config.yaml
experts_per_token: 1
d_shared_expert: 0
moe_layers: [1, 3, 5, 7, 9, 11, 13]
batch_tokens: 131072
steps: 3431
Below are experts of layer 9 (counted from 0) of a mixture-of-experts language model. Rows are named router (the router's row for the expert), gate (a neuron's input weights, with its number), up (a neuron's input weights, with its number) and show model dimensions 0-255. Each number is 500 + 25 x the weight over its row's rms, rounded and kept within 0 to 999. Numbers have three digits each.
After each expert's rows: "comes after" lists some tokens at least twice as common just before its tokens as in all text. This comes from a sample of Wikipedia text that the model never trained on. Tokens count by the router's weight.

# expert 37
router:521503454509557495527483505506499508455535516483497470546492475536473511490471507472499535539502469527533482493472467479523517498544480480519515489503509458482533489501520451493469509541501541559500532471497469517509519479502510488539499449510538502541443553475474538475484475477504471512524520467539498490508522528503500500545474490501515499521542504495519481445495489552464521484474525492529521485504468507494497541551486490536500509522486523453523486522476508511493486501538511523509472436504469512469480524479498483459479477545531497530525511485511484488508511503493491512501509493517510487501461512460528529521488488534522481486513480520509501473482506481519434494534484454533547469480489527537487490508494451503495481489484490491499430524509521508495477473505481
gate0:516509498507499488484537460480521510513508495511466521512478498510472568525501515465506533515530447512519475480487498521479480473524484457531533510482526501501518487462524486514505503548533499492524496524519506474487469500514528513524472516482510558526516512491496513483493538461493574541541472515517532498507473524494517536461488498510484495480528454491460494518518506488488495486450506490462528472475505451531486528521526484490504503530503517490466500526530477526541566516513512516483530486490512482515473508505492500508451462503560467508516509472498479533520530508493505482552510454480458470509519519503520464518504438494544507435512460483523500475517431533523486520488469501491480493540482493511523492482498485483512480474491488515475544498520511563475502490525496
up0:459477506535491453428500508521489504504498486521518537485508514485530510468516497524530506493492573512486498485485515496518539489508495495505526503494510546533486501496466512500506543473530464464526503480496509450505514459499470447467499472499527496492462474498472488501473506498478483517528474517558516476483491461488529556499471505506513522466473515510515528473535448520491441505496492544485521479489468472504544460527532512538513483472533475511509503486517499490523509538501508489523465518535491505559520475475445506504512522518528517461489504522476493485447502494531504502476528482485527456529474485503498469507514504478492470525506505531515459528509545502470461497498514518459504506482507547497521441473480533503545522523443466516486495494507472491509479466492532
comes after: " of", " and", " for", " by", "'s", " re"

# expert 22
router:503467489505484548470503467513488528489508467480543551469451498494511503485520499484502493544469492499511452451520513467487530492488506506468484491494476488504501533481533530503518544495442504522484539515535480508496470510498490476528532501530517466474524545556539495526509537521451456523491498516491538510492494479488476473479500468483531514504455509537530479491534487507524534499516468483496537545502469498511494530527506473510529522494533482509490514477552483475490500470539428496487521459498448515519475511477536481462471510498490502505439479516508517487528527509520539547490480513481471492481505494457522530498475474450483520478531506509478522480486498508542526469499492486463490493469469469477476491504496459497515449467491526494514514539463494518481508492500461
gate0:515488473525501487531549485529522527520518450516523552500480469526462519477464471488543522520499478504520491473495500487468507529503505497479517507493510540479497560516480480485510470512490538521456513473516521467506462534555555489504476513518481490486515464482472497452526521479494525501501512506501456512533494506473505463497493547490494514500515506496496542487515504509489516474490490519510545496493507497509538479530522507501476492469541498448524482490524470515474544508490541470505504469457484473523521474478524490474511514475486499519479553525479517465525519498510476488533465519467522463426496477486536488574485484554508531507509466460525508546480484502490499478524459529498522490452516483510532523452496492483507514516503467509503544511485458489454542494508486
up0:529481535471538489507507513530511524483500448501533550477541517514463530451452471508523497503540477487522464508510507541499536469560502495519465508496471536482502502533525480517469499499511471522520498562453509531472513543502497473487475493511582507476487493484493489569505467528503447527556501469438468474510493498535513522538520516527503510474514457535495532486516504477452469472466498503508506511513523474474511484516491502484524464481484496548500507490496528541508477496467525510555528490481476472470477509505422513494529548505476467527491515505520516520485518466524503507544519496513523513519525527487520483498492489542493508486490478470528508505485507489493516543453532501486491509526488526525499484511518488475518520500499501479498502497500505499487494523535513
comes after: " |", "|", ":", " medal", "°", " Country"

# expert 21
router:501503528536481497512509516514511495470492485522472506519488466456444509527442551462517503507514452531437547471489490484537494499491490490508534535533484488527485534483481534528477500511529525555491498506553566510511524527471551489519542537479561502494475490500513492473489506468436534494484532509519500515475475487447515460468496468497506502503481473513469479462495519476476522509510497481491479497463470508454481510469464526487512487514497467455494506505488518501481509500513511463512483463466538476500509491459493546475500487516479493488520509473547514525492549488483487508480483466493460500531515465510532514501529517537520504462523481523522485492516486517479510486471529521497470509510496484517528532471543488527477490527469481476472466491476503502482459465530515
gate0:483465496483507490484525462479515503505490504521495484494501482435449494516490490466499510499511485521475499475480485483490485507519527461510527492518498533510492510485479535495521507459522472520495517483513556529514475495461515504501497472483532540489518527529496501475548466510475534532486521517501557479497499499511532503518552534530492553465515502520502495512509472510492478479500464489495502510487508493497498500536495527470457526465531523526495514523532530466529526506514493556523553512508519486509471513480519527527543453489482506430550486547516494503512528514467494509523468471502490540490523493495533457499528526505498523498543512510508489489577475464536490505490511478471527495537509487551461518518444514469465492532499498484454547483491569496504483507505451
up0:493507489527512530487470496494485500521490480504536469591546478499490468497495470502510496525531517465521491468563479524504483489476491441506520497520523512477491554491504506495510513488544549461487515508515513476497507501494474486479512521477486515486532512466466514456566496507502470503530496528499486461533511541460450538477513494479516530499487422522490530501462518541492531493486502481516481498470500485518469488500509507468500484493492461486506533558536482523558550491495484468528482475512522523504476516470505468501510491487486492530488505503524470463532523488518500518502544479497470540509548485520518498470533495504510513537485475519527499548482510450559491519480541531478503518462494536488503502488505504461516492495532511521473506499506510447513517463523506
comes after: ".", " The", ",", " It", " it", " that"

# expert 26
router:540508504523514499532517488501486462514470518525472497511491515521513488519534491542535521513522506488492553456532505525455526558491475514482488471539492531462497507465496503509505548491527491514511522472523499527482501454491501535486532482474496498510490469463546521493511518458523508495473517501533482479506497555484478499514468550492526477481523541460514520453452478471466472462477480521477488485534522495517494477514499511496525502502531486563513522517532528513516474528522475493490509510487512515531492511533567493470481519526513528479553509522537515526506482513529470554512503537487487485497516464499467492514536543473511475525545468503510487507510505514480530482490521473462462500500504521511531446505498478533507543480448495512473473476512490454468508500442502
gate0:479487535504529510469484483487477539512457481460495510487538479512480476488517459520484513491465486525478510476502498476586562512477502515473490493462501498494512501533502504492507491471537506487491539496532538526491521506486526482509462453466517492530526485481515506525484488500505477536473459486514504530529476471465497508507502508459530507476495551533546525458515490440526486508551517462504496504510510495504551529525448533520514499462510520515518508529510485542512505563479520490453500505502489491505474515501491471507496509499461505513475499513506403513477509489487497524497484461526499487470522506508531445472492512477460512548512479503465487455529516493501525486506488480482518507486522477507521506536504476483467507518493490517534528496522494515527504441431514
up0:541530533464512563465533442474486464456499484487544495498522509532482527483504513484490507505528521499504511509497495547511501517508495499514486480510497468523477485509505509481509504502463544482517496490501535512503469511471520523468491516484517491503510514484524497534504519463574482523502492488512493493496550514489508497483499501544504452497464478479507489467511489416504513494510492517478471518481497467542518489491541532487559525502531500475506509537462493487481473526529515468509494482527515522482529514513501509492469503468467546501487499544510471470498495480499479524491485497504438480534512528534479491512487525496524504514528534488494496439539520490473530511524456468497490465516456494544489454526506495503491522608516525482525526479485482557464493495503492
comes after: " the", " a", " The", "'s", " its", "The"

# expert 35
router:498506541449508512497490514545472511527474523515546528503541477470476506524514501534540508500510519486460526464509507496532482477494462490522512522508491498454510530523515504483493486507482502486515465508461543440467493496467511473550512503469466516490522471509530479522464506471549550466478512506485513488489507534512512532457468493478467495510482483571531498517516527534520500492507463535509475490470496521499508509500511459516473452484510519485484478489495488524483478496503542463474506503490481457502517477452510532508483520487509493522467480476474472444487515489544476461563520500511539479506470541466511483497481509547515498512505459477458510540507466510462495475503531540479473467551479506511519474462507524512518490503496499451493485500555517514447504492507506
gate1:489505463481512511495481491478474518470503462500465427474511476539536516559464470489481507511484489513488553514477523532495509489559496492519497490506493521520517488479512503492495465492525505495488556497493487490509504486471566490525486502479508521543498464501506518498509476525459489530422504498525489480490473507497553504516506512524439496486503449488507497470562461543508476487506470498495437505515478537509495505513482527503505452497499516494497489450513518451449495517556525526496480485551511481493499507520488481467464517480498493526482515479478442474512498495526528499464453501517521489487491509490489493522475465501504451515519534519485489497489486485496526502527449471533508499472503452490477513551488534543519504531512517478519524473521515467518485485475523
up1:510500474519511519482515493447506542513562498528543453479487480515534508520506550501525516496489497536538513478470483530454517525532489500532511520499440526526522487519478487509514508496507490492480466551488522477480510477455508511488535497508500475496491509504489538460509530516530481519502516473508538533484461534512494477473479471511546515546444509472522495522475450455533531459464484507505491502525540478455470532496510468501538477494483495496508509437482509542456513506543463513465553517527499501483495499533489467505500497500560497538512484530523523500506494535480537503486523501474499497520494512497480502500475445489500458500486544557525479493477533518493532487497497521503513505531523518499527456470543471477470505486469504497521500491492508489488500474450486
comes after: " to", " he", " and", " also", " He", " who"

# expert 36
router:480489523529480488520473501516505499537513470490486495467556513486492536500549501470496521509537479472548444506504439518548536492499534493519530535509466524487504461496518500510494467507500509480484499537515528471537467496495535486496530550502458504524504515487527476502481539532501493493515527509479502465522506472499476484475487528518552494570526507455512500530527513485518535538493464542471467497506537482520486499551482522535513505520487474477476481524503467552444491504524493472458499504489537523525496476498513495510466467487508516458545496484463530510502510506457492469513514496506482483474472488468480525483457489521509554508474513512463496500482515479504482508503552477512542545470515527528536488508482479533537491524478486489484535506503481506554484466517479
gate0:497513487485504468502499530495544448478532503479493499510510461501473507481464525481477490462464486489529519503502505518502537480507528485489468554513481433524533470534501471514498518451529558506514459528439520516508493506537563496504488460510537466470488526518492443501493489488485503523546506501507483520490504517517460532481524515488484486510519487508505515515504508530453504462502496462542492496488521480499494541495552481472494510500501487507502533509547457493524472494485492480536527470449527489495530501466552496462493484459528460502516486472521497436490518481511487493495548475518509498516457520506477509453480472496494496531521528537495530475517495456479483509504508470527493538464459514514460503515453519475484526518497508489506506474508530441492482509508530
up0:465493476490499492460488525484540546466503522522552509493485492518502527492500512510538458475505510542500494508441535505524497515448491554514549547496547506469519515499544530488460519498494510529532449537530467484490472471482525487488482479524515504514495469505450505482478511532515492484486544445509537487507514475464512520514487469507458487457475500501515490492500512469505481537515504536478470471503523505523502497470477522466495533492474519455499490545557513469528485470546491517471482490474518467469510486522464500507490539511422495512467485480528537509501507532498485509508504495470485565491490480508472514465499503544472521484472506487504502507480511524467531480502479485501526509517522526492472458535535451489539522492495486493513510502480513506490475498491557
comes after: " |", ":", ";", " (", "|", " on"

# expert 9
router:485522519520492498532490504457524478530493522505462533494534510507518476515467488523492521523470473509470499501532527498460473466454536512493485512489454500489514498509509445506492498491500538449487530512481514495482531450516490450460514446523512511454483514474509544488515472489498532476485502480517462488512439524514502498501493511537471521519470499499452499505479490453520465477493530515542515500490492463533503527481514544495483500516503480525493471505478509464544559492506483509467543509477518522521483476485477493475514506525444563465523487506504517518493478488494471516510509482504555488516511497471478550484474522530517525523519497506457512504506496501523476548539494509531529466458518504455482485482510457526486469482504540558496483494520508441540516490462515
gate0:530504525532500516513495568517556522490455475569426498517526480500488460507456488484495481508518518490478530456480500488507536533509478509494473515487515474475537492506466501472477518507501520489493505452553517510451496495506498519484489457482474513488508507507478502447499529522515508528495475532502495487479515468557465517476484478491513492471484508528459517473502524472488461511505532532500528480441522511505526510487454501509543509509471513484528468506496501460568511535489481523499525478534508489524498541478506499485509513466524559500471500518491502574541538505504494496527504476497537500528477499468482506531493519478495495492546530511500500477513449458504483505522459472493498515502506520516482465501485487563476515498517506482516441507483511519530505494507522
up0:542526473498467500493499519503522480517489493472465522522518502528511499519501527544473508493527535446470497498488481501476510458488491537509517519485455464515521516493509548483481554485519512500503488496474465513488478467521542552486532505502445475495550500523525486522478482430508481514495484505506527498495532462502486506506490519474459524482508492526503534474464544498529480499528488467521516446502489542523515508502495528482482536522490515516506496483521500501504501538523452500494533507499475481537517500508516491508524544521475432511474528531496461510445497544463517546474516505515508533469490463476545528482506503475501473529539500541518524486494458481474487511432478496500489484500479510534432518507478530497500487491511515462475498464498494533516442495537490
comes after: "-", " \"", " (", " of", ":", "==="

# expert 4
router:521530560511504507499507523490520514499527463490496554502522505460546495514479468501512485475502461506492525518482540510501506561491488514482504482517496475542531533506533539492500513528484512454524507485472530553487494485496468541519468447478527481524437469481472489508495527510506504549503452446523513531485492444506467494510515471533498470492501502513483494502519503526495522467493483482456538492481488483504505508494452489492489525521479556492532521464481487484501473513483509533509542552482479476484508547489480531502508511487515520488507514498483486496525512476508504527517467529538545502478501481507525478469468481482511527469463543464518493537477472511494523532454456538449527487530544501499518497480508481486538532501548507510498499527513521519544524446494506
gate0:492482518481496446486477511517494505504523500483522504499480522540553513467525471521513514471525502516482475513466465535472487546511459484469509439514456482514512494460521497457493481470512586437471526510510492542563528508473517535486493502470547482500512529533480516480487472506485462499462459510462516495498484477476501491507525498529529488530494533493523468498512528489469444460534491504512518481476552481525500465500512534479511473473488504476523490503479494485492462529469486524513550464494506509472454502483457524483567510515497517493496503517473473492515513487519508489520480490469468521522459525522503498477530518528510526503482514476495503511527507501472471519506491481513493562520488490453483511510502493475525489518485509460442483446497504508483481468503480
up0:496505483452491507541472533484489498487511508500492510531493528508545532510521518526521520461517506498486480491491475471464472511517517431506501514536539492514505534480523495507517477506517478476477506479509465511446469501528484510432482548491511463497528479491498522538439484475511493508483451545544485503522502454556530491530512512522470516473472517462534556497514454540486506485522510475515482520488549503482552487489528514512517478487495517501467559551519480516483495525472457520497486468462486501469492544502484493518504491470546498477501506489517476492530492508498504473479495539549454470504511492525538546493516491478500504496513459538487501469509537448502513467448511492495520497556486516510512491508519493496492501538500513459494483484460466495512508484514512
comes after: ".", " of", ",", " with", " as", " for"

# expert 5
router:495499504515511530546489531484489451530460514510518490501482480533495501532493509514477535501527501529497538477527469537466535534518515518482525489503496505502488532510488485476516521510496545520475476469515511524493511526510532521503513561452520491504467501542499488513547492539466500516510473471471532490500469484515553493462501505503510476509475500499470485533499465491480470456506520534508542495448470543487549529523465464500462513478503477499451513460544499483511504495510520522522493527491523440473459534489528487496548537525520485485494485445509520497484500490489515477473514539466453474488510475490450543542542439547497522520510492452478510461488521471508519511517472482489472472469475514498481443481500488498521490497504499505483505450478492483492521513494476
gate1:551459499482480478475527510505521504529500470500509473482488512505537509495467521503516522531507466460533521487487492478497460480493495477463517512500481516528476475455488473477511532510459541532462476459498535511476513513514505491512526461490482477514519512469581481539488530512466473522513473499529532493550475523480512470527471513509533479527483467538498529494538471491482522492509519514532516507510463529507468496532499503520505513501537483515433509488505497487524453507523496499494469461460489509526481491545467477523513540477528468520477472488498479529509525486530500535475490560531562521491448520494448455502465496471511488524459496495459503510525543489491481507482506453496483516499474532472514512511533458534479498459477513491506516472478493482521481512526483
up1:503456545480534493483512482519516509514495516475519468479461504502510490504511505512478519482503516510479533503509484497473528467497466514481520499515488549558476512486503489504518480502512514533501474509503543514542574493491505514481510515525529465529497529488520509517533530475564507468487521512467517461530512501497481507512440492493445479531495489459425476506457491519495515493524553484511453535478461514470512494558493482478505527470523522525485501512481546482500465492492478503494499518461481522514493521493453479510500486540492481480465503542494514531493505511530511469498438507466496488465482470526445499502525519530528519543491484463489436481489491511524484494509514495452510521496479449498480506478506447483526530442490488512468503530501481498487540493514487
comes after: " is", " was", " are", " be", " were", " been"

# expert 10
router:505478507518489492547485504486499497498498493468464483551486477512544477475480549482466528508487465570465471504480543516458501516502449493492471507476478542508496516505485512504477498520473460477537499468485498464538510501459527445508474467528457485513475490459523507481519531467489527475489484510479482526493505535531482505519502460533495494494475510466488506461519470482471546494522527484474472533485471493506453451521501494504544525482500499485510529519484472535522526515503487520501507487534488498505477523504479530476494467509490548518498533503496499511555476486475507510489514544496531541497508441485501472512466471450451451497516520493507490507505505471428508466488508553488485534504543511535475518449496477539517493516494501530531532505521497491514516487511524
gate0:466467466466470525514461530488461480507478468466481498534489522473528498500515518506513474482491521510463500519540499487482522507532494472521457478513479484521455492540506495537551500512481498501543514501485485521525477465551484567478495517541478503516493501511539468557517502535516499492512473512532480488492496538511445545501552502500502486524532491514523512531479510549506494548522512512469483529535518526525469532481550519514466504500475475486453511548465503501512482501494472471467492467506512508482478481471478466468478494486538491545532493544551505513508477509503489511488553495508508516498499499502509496489478522484501514485502492526474529504504502489524524483447464515520558529546488533539492520505542508485494515524508467488516466526447527524473500546505523
up0:548521486458526502519504528491509548517524492528525488498536499516494490484457474491547518507535472475555507491487532493474461506492521506543494509503541526526517479497503522529537470507497448481532468477514486507482480463490503520517524486486510516530525492498471442476477468509486544465468476560517503504473528534500485446487485510516513538454475477533519473528529530469497468510492496505516542509476529472569501503531492480471481524505480473496492451521528484494514539467528497475540505500495526496451479528462513512497469488531484493502513492520493467497544530503507511487508489517477505483531484471508525488530522418591516499517498514469482503525506459501460510526500506514461520494507513509511474487518531500485516465514493493479497490497472480509451513487480526
comes after: " the", " New", " United", " of", " South", " in"

# expert 31
router:529493481555505518507461499483511516467506475517521448491489484502544484503488493506489503466526514485503466513464459482513488514469487515453523485462540486482487511526480449505503481533500473546487509470521470500513476449532470488516482496486491507522499515465469518484501479504487522518517515480506470525468468527488505510514494461458489472494499470463537499506519570534516528509494543518453529444468478483465479464475521451527473522498511520476522448517511481472541500493497538469478494514515525456483519501482505514486503474524465545514504500510450469466526535529472499511485527509531488511490468480504512472542491512483497488546497496466489548496479517501511503479501499459546500561515520516490491540479465455533486500522501499517493536540467527443492496478503467
gate0:536507505536518512523503496467482498504495546542481495504444512509520543528442479530547501489496499510499514506477495510518500555495499488499488497492491483482493517501508505515554506552521526532447465488479549522526496501589493522515494469442495484464499486479475504474502512511524456501548507548486528511510500490513495519539520510538476452496518501507471443516536500477499524534505491548514496515497473466479564476537482541513536512548515499531488491447500489523554501518476511491477502510514533484495527516524515484479508496471489516497457509513504525497510506504495449466505530515503479533488523492507487474482486479489501525478511492500501509525535478503478495505537491465525483472550471510466535550476465513477515551546506550472507501493497503491490526509506456
up0:439496486509504491553481495487517486535470500508530495520510489501478554491475482527463478544485461453487468498551508493518513512491510506498503536501520479515449517472507525473520522511489499475475512452467506512514469491540482514535471512453492456485538434539529513487465538510486495504548495520505487562457522516533470476485506480469508533464509521509473477514508490476471505497528521498486519527505495515516526503556483522517498488488499519500497467495486490500454481536502498503469527502517508473481522510488534505527528509526482514532502476500568517544438519514494495504534482481493484468510513514515475470508464520495474484519482471522527507519499497467520527489492460487468478461495554496496490504492554455535507514478555534506535498525529445459503478490483524
comes after: " a", " was", " an", "),", " as", " is"

# expert 23
router:525492486520531471512506501505477460494501472478520492544496494466472533481471508534486488471487502472475463513531490496508479504506463469501504498514546530489479531530504473508513470509507481525516538553519442546515507525539464533499518476500484469511544493498502520526506534550523471511528482497476491539486521484473477510494500499525483488491545473496526495490495486516443517478505503544474536570502532469492454508513511480441525471445524503532486467499471527483493493510528500488498538535473525490526502491511521477493526482530509467545534502517495497506509470531530508528474515507503507466517505554500554506454510496484514470441470471503546530504497470472503527508507530437497466466526533466470474522487487444488494457505510495478483470493484475488524510506510504
gate0:502497540493493486458475516478485522477480525546440570490482483454491501521497495510534469497485479537522516533465489502463498495463466476547492480558504499546516560481485494476490491471518499489487527528514496538522480501487516514467509507484496533482497446508527550471483487457530516479491498475460501506497486515490481500553473487508542476534485498524494535504496509492480534515548516515445519550522498492518479536452503545499519528562523494479444472525497529474509492499527494522506521452479441477494515507526486478473509518518518496551480490561499508522523513552523524514487501504520520469511478455513479497491488490491526502504479503505521513541513494476515516477539517518504524505497537504498513491519518495563520510473511495477480471458503519501504534487484492
up0:482510500495497495527481530495482496540525455502488495494530465528532497520481483463440529517474503514539501525510500530529505505501514528481488547533510521493501469482486488542515481515486487493488481475471513492446463500495521465483533531497533482461528487527525536526494464532514518550472516494518485523460511513467487524465463547526534480493505529522541498465498520484488518508454475559469478538517517516505504516504480518505536503495511502481528463513529481474493547489490483461536531512480503501481510499487490493510546488531543493492464481541514518560511531503514516506483522497493508508490482487492483527473494527480488524478446518484549465507508452493486471478514491461484557501471520484527525492509542490560536492473551535485507505481460505481535463503499565
comes after: " the", " in", " for", " won", " a", " was"

# expert 18
router:473503532485449505455520510491526498469520517510475480461511508538510469469507514479521544508552525527503456488486545497495491517546496480494497483492483459466500499507475486499507503547491552505500489519497505506471457504515551495460479498488514534520493556495493509480452476546512483535497496548452515541511468516515493532481501475456468515521517502507521470495508478457479513464472558505472470482466502499534540487506537533534503531476510479484526504541517499477523488498497449491498498469544505548504496522484502496486484518447488471524525508504466512459472477522455454479479500503499520455480466458529498482468490505485517545525514467511488505499494508509493485498471510555476513509492527525493465495546544505481489530492498502528474512456521472533526527529509531
gate0:479471502520499458483478499499515511514545504462489502511521533473539473474539498470514472491510497480485472547508516513518522508513518481512485507486443493501540533483459504474510517514554492487487476496470511506480547491504542515459540530518501525488452520568565504547505524496546490515480529497478468503485484518508534542489506467515502511502528493461514488506521546513453516505505530491467556487528489513495485500481467465523492436497497508459492505479501486416498496500493493508496512485525490529475479507457500458528530499519491512471509515509497489471535510511524485517516496504525476461544450523496460506516519525460516497510500472479484505522519488529474511525491535514515554499530504502465501496494508480462496477467483525552469492491497513479529506418515482
up0:516499505550515536488524510472478483496480486536498533497504477508547487512498486483474481515501512496465452494505496473493502564513539513512481503503475501539504499471511528501490519491499513521482503470447457476497528493482449492447539531487499469478466473508485496523490549489423494522513443517475524488533475499489496501530512561447502458527482497501491516489468458466486495481529489521486494513471482499503475499511504496526514513446528470513511522513523531465497513507504446473533478519516506501498542515461498483469517490504456475519521541521514508485518499477495508509499477450518519495541469532510494527491516466485509470483464523495497482531493530490462494523467438535538500487529501490502512479452498483458427510511495461537509508491509468539561494516491508
comes after: "|", ".", "–", ":", "8", "9"

# expert 39
router:528517468526500502476502499500511505527476464518476543493467523515449549541500466485527466507528497471543504529510493494501490476546495503499526494495546461499536535492498503488475473535541499498512501475474467518518547490532512489485508524460496504508473495519498464505494517464464474489478483472511531485491488517541519507522524454529479473522478487509520510460470464496442486477512473484497503455510500501561483483492515478545505505515457482535474488471508504520496476487485520497491544522506480457515491525478488538509477511507509527530504483526510473499519537496466486487461493472495472515477536527505516461508546508556490483488489548527498450500465510525505532556511500493525477516453566509508473460528518535508533480529484509476465529508504548493463515534450506
gate0:513491480504474487513499539540501516530552491506500514481541485482496522447533548494481553520524508491528499446480550498477494466487512517494493521501539506442447540494486512490507516492495516526498537494530541482529528479516522517525496505497476523506515498499501458487490504477491479483495500500464471508463518520516508498522490481492509489496524566483483496507488487494498501481461532506516508493461514509481536520494467515499441539476491526502467431493510507543517468487497474477485475513509510480461504475459511529509510506503519507533465494503505508453496504491489493420495477464505482461505461509487526456501437491513481502440502498504501489491467486498491515470520527548449487478545449501512490528532518504475528527546543511511459500489511535535437509517492477
up0:522520479514497501509498478493490499483524473497483516492462499497523525515501524515516526454504482479514501506488476464487505525490524495494507535472476462475526517492504504486499488564483505500454458510483466520469525518483467487505499498500497494473546485488502541492470511511544491513527511480513513493514502462481554464438481466505485511491480538535529452491569510464460490485501472506528483507499510545517455493528531501477543461489536500508521543482475467474484499498486473547491511495475475480530513540539475498491531517471505482497488512473481478520567493452530480498429527526510514499490490469523457528507539514506527522543556517488507520518514510498492446506448486487523481493438526496522500472493494491506484523444459472496473490512488505488515527494518560
comes after: ",", " and", " well", " However", " but", "),"

# expert 13
router:497506483492480490494497522541490488451510444491515457473488497514519471483450565509502489491527460506527501451520485515507516509497502551496512459479519512472465465534539492558489534532483519529486524516545496534493510518520496539535496499532556484520484459514478522524535487467510512493486467505477473504492546502515457492498504472515469456518502525499519539483493523530515526495489462505512531517482501499485500529501513487495451537501448496468523514499488531496466495505485513553481523445453540498484448530530485490507518524474497476500491500509462496516499530483510528501490537517507522526453480493502488534500487523543517491498509506518489492501498463502523525508485527492543491472514517459467541472509484523493524498451474537533507445521467522530452521547495481
gate0:499511479483515502539512505527504510488472527490474533548527517518445501529462488494504552488495489499518469516533540465500499511508531478491485448492516507479502485539485472505515461512425481449503502471505516483520523544515463480496478510491484415512499494516516485524519464460504451476479488486485480524468517476528462502455540483500511527515502482487502542536458494518466492514489487509518490491518492497487509491521535506500483526507517471466474500495465535463532487539519474526520525526534515534532458485497532508460527485507441477483480527523543513511538520498505518506430484520494489522464508506483538544442479481516558489538517485517534532468512475518453535489496514536505526499485492526493523463507502520494466484499520539511502496526496494501508503504510491
up0:503471494546477452535475516502536492513481475529522496503439495489517480504535523533550466517506526509546543485517475529514478507488498486476529507549517519510488506522530485482520526543482493490482510534492462485516505480521513508510502476503528477522474508458496517535492522508505506475515495469472515495555510454497493497536471523512495506503474512561479475539545485448538525555544513503525515510507573490452485446497495528545512547480489520536520505513504475491533486531515495510505476493504482479474536491526537486454516545489522496499506483525448530494499540515531515493468505511545544509522528526482499508558505510491475560484510513463510480506503508466526529521510481471519484505483485530473485494494520496469507504508478490471495506520534521514475509479542456
comes after: " |", "\n", "|---|---|---|---|---|---|", "|---|---|---|", "|---|---|---|---|", "|---|---|---|---|---|"

# expert 7
router:525511511470489508487531546544545510484547477463503445450511452521512495496466522509514509478510523488495485532489493524501487512470486498476509442477490486442503468513513477529502516472535471509488549490492528472504525508505506503512494518501487536462503482545479489470476483537502518538529491493499492445529500493483471500493505489476460476526498484521485537507459546515512521509489466486529533453497515545452527506514532514520478514503507488502495504455529509498506521508501522544517496509466518473507453478540466504462496525476496481473502446455509497527492531520507521446528501484533503502499554503537460491498530528551464528517522558513513505503489448491529461483503510474503494475531485485476517494505473542539509527493509522551498501466458486499520481513516467
gate0:515465524459497510543465458482496544511481485522500486517487503521508514502519496508478548484466515503525455489492527501482436485464490510494482478492492513465478512448510484478510471505471519468490463474518481490538468468497527463525493465510539512470464504526467473568514519529508520519508468497486505501430438518514497488504495526485502476464537471538494499491503523504503502492498478524559493477435507494540518457494518526485516496502516503488497481509487530486526497520480491531503533474478476526545566544520513511503469499479486525526504517509455475476480504525511532517572501547508504476515502557543487517452532486476490517478506500533495473515481478506464483516498515469482501495486472450507499461497505471523503466496471506495519511514492482521509500514479557
up0:528505504495534511516487515474477510503495514501475487492510467491505463516475506479502548486511471499538524527489482464491500517487497521436500489458543483524460496514528462524500473536475514518520516514469484492532478456481479504507493479537524514510501480508503475535540486484511499504494495495480489481506571527472515493486477522549461512551458500492476524500515528507533496493517479452504472502512464536497522492457519498530522501521476449483540510502504482476538461519480501546483512487467528461497561517504512541505505499481480501496493485440477514544552533492536468489485501496500478460501468488521492520444495461472451539483540478477464549504508441441543505495540494502510530519485494503510454462536508481489527478477527531489504504472485485507488492496531511
comes after: ".", ")", "==", " ==", "===", " ==="

# expert 0
router:497504477486543508483502469517530523451517533448460478522490545488515541530473523481488497475511494479525467493495478515460527480523528515485560476521534491477528463465513493512496474512498472515502500471504478478529489486487509494469495497454491477482502504464492478539492499483471462449500442473485467494498466458504505490490484512497495486514473486487470561490514446464488512510508499500535469465507486454539495523520458475489475514518494490464481524498487495507517469483526503495504465507509472532556541479501497472494531489522543473508476477473468502493482492460486467510531522522481481528508495496513482535517514515557531476498531539521470480510554486522459549461475470517488512498485529514440518463511505529525474522482493492509520514554537523491493509463522546
gate0:508529511523524486460530493501503474542491515497499551491563482480447524440491497518487481525501526500481474483529503543481506480467480531485459466489471496459498537521482514454465533499484496509526489509533514485543507470548478446466485496541510494478505498505496547503499509514517516487522517503477479510497513484499547475472557476475458547487515468496479491503505490464511477499506512526481540502505530517503478464478494545450488520531440511560493523508496502519475480519510508541484470514499505483530490536488570463485567465500530491479511482481490520513520535494479487510523487502472524513505493448486526490505484537527445508485520456540519503513545512479536487507544467504500475520493519490497519497499504481485478542486501489539481499507496516534485481525485475
up0:525449522503485517518519483493485480507524484497486486519497507528493462487533504457489431515515458485462486493520496533500530473482503498541528495515559493521482498458465497474507480509495494489517480537550544502506488513468539515490519509506449468500528559524507449456508470486492486483497541531499466494528489507463526479518510478518491499528535464499503511491464525468515483501530520495524482504508497513477487484491555533564485484538482513496525486516495540470431491529533475551486505470493512516512557513523498496543505489484511536512530526501474478511510492533500453481481493508474501452479521485528482530531506485515498593495482500510456471456502487518476499516482563514485495491502505487505520479480470459504529514513528526470478507497513478526494476513508518
comes after: " in", ",", " (", "In", " In", "|"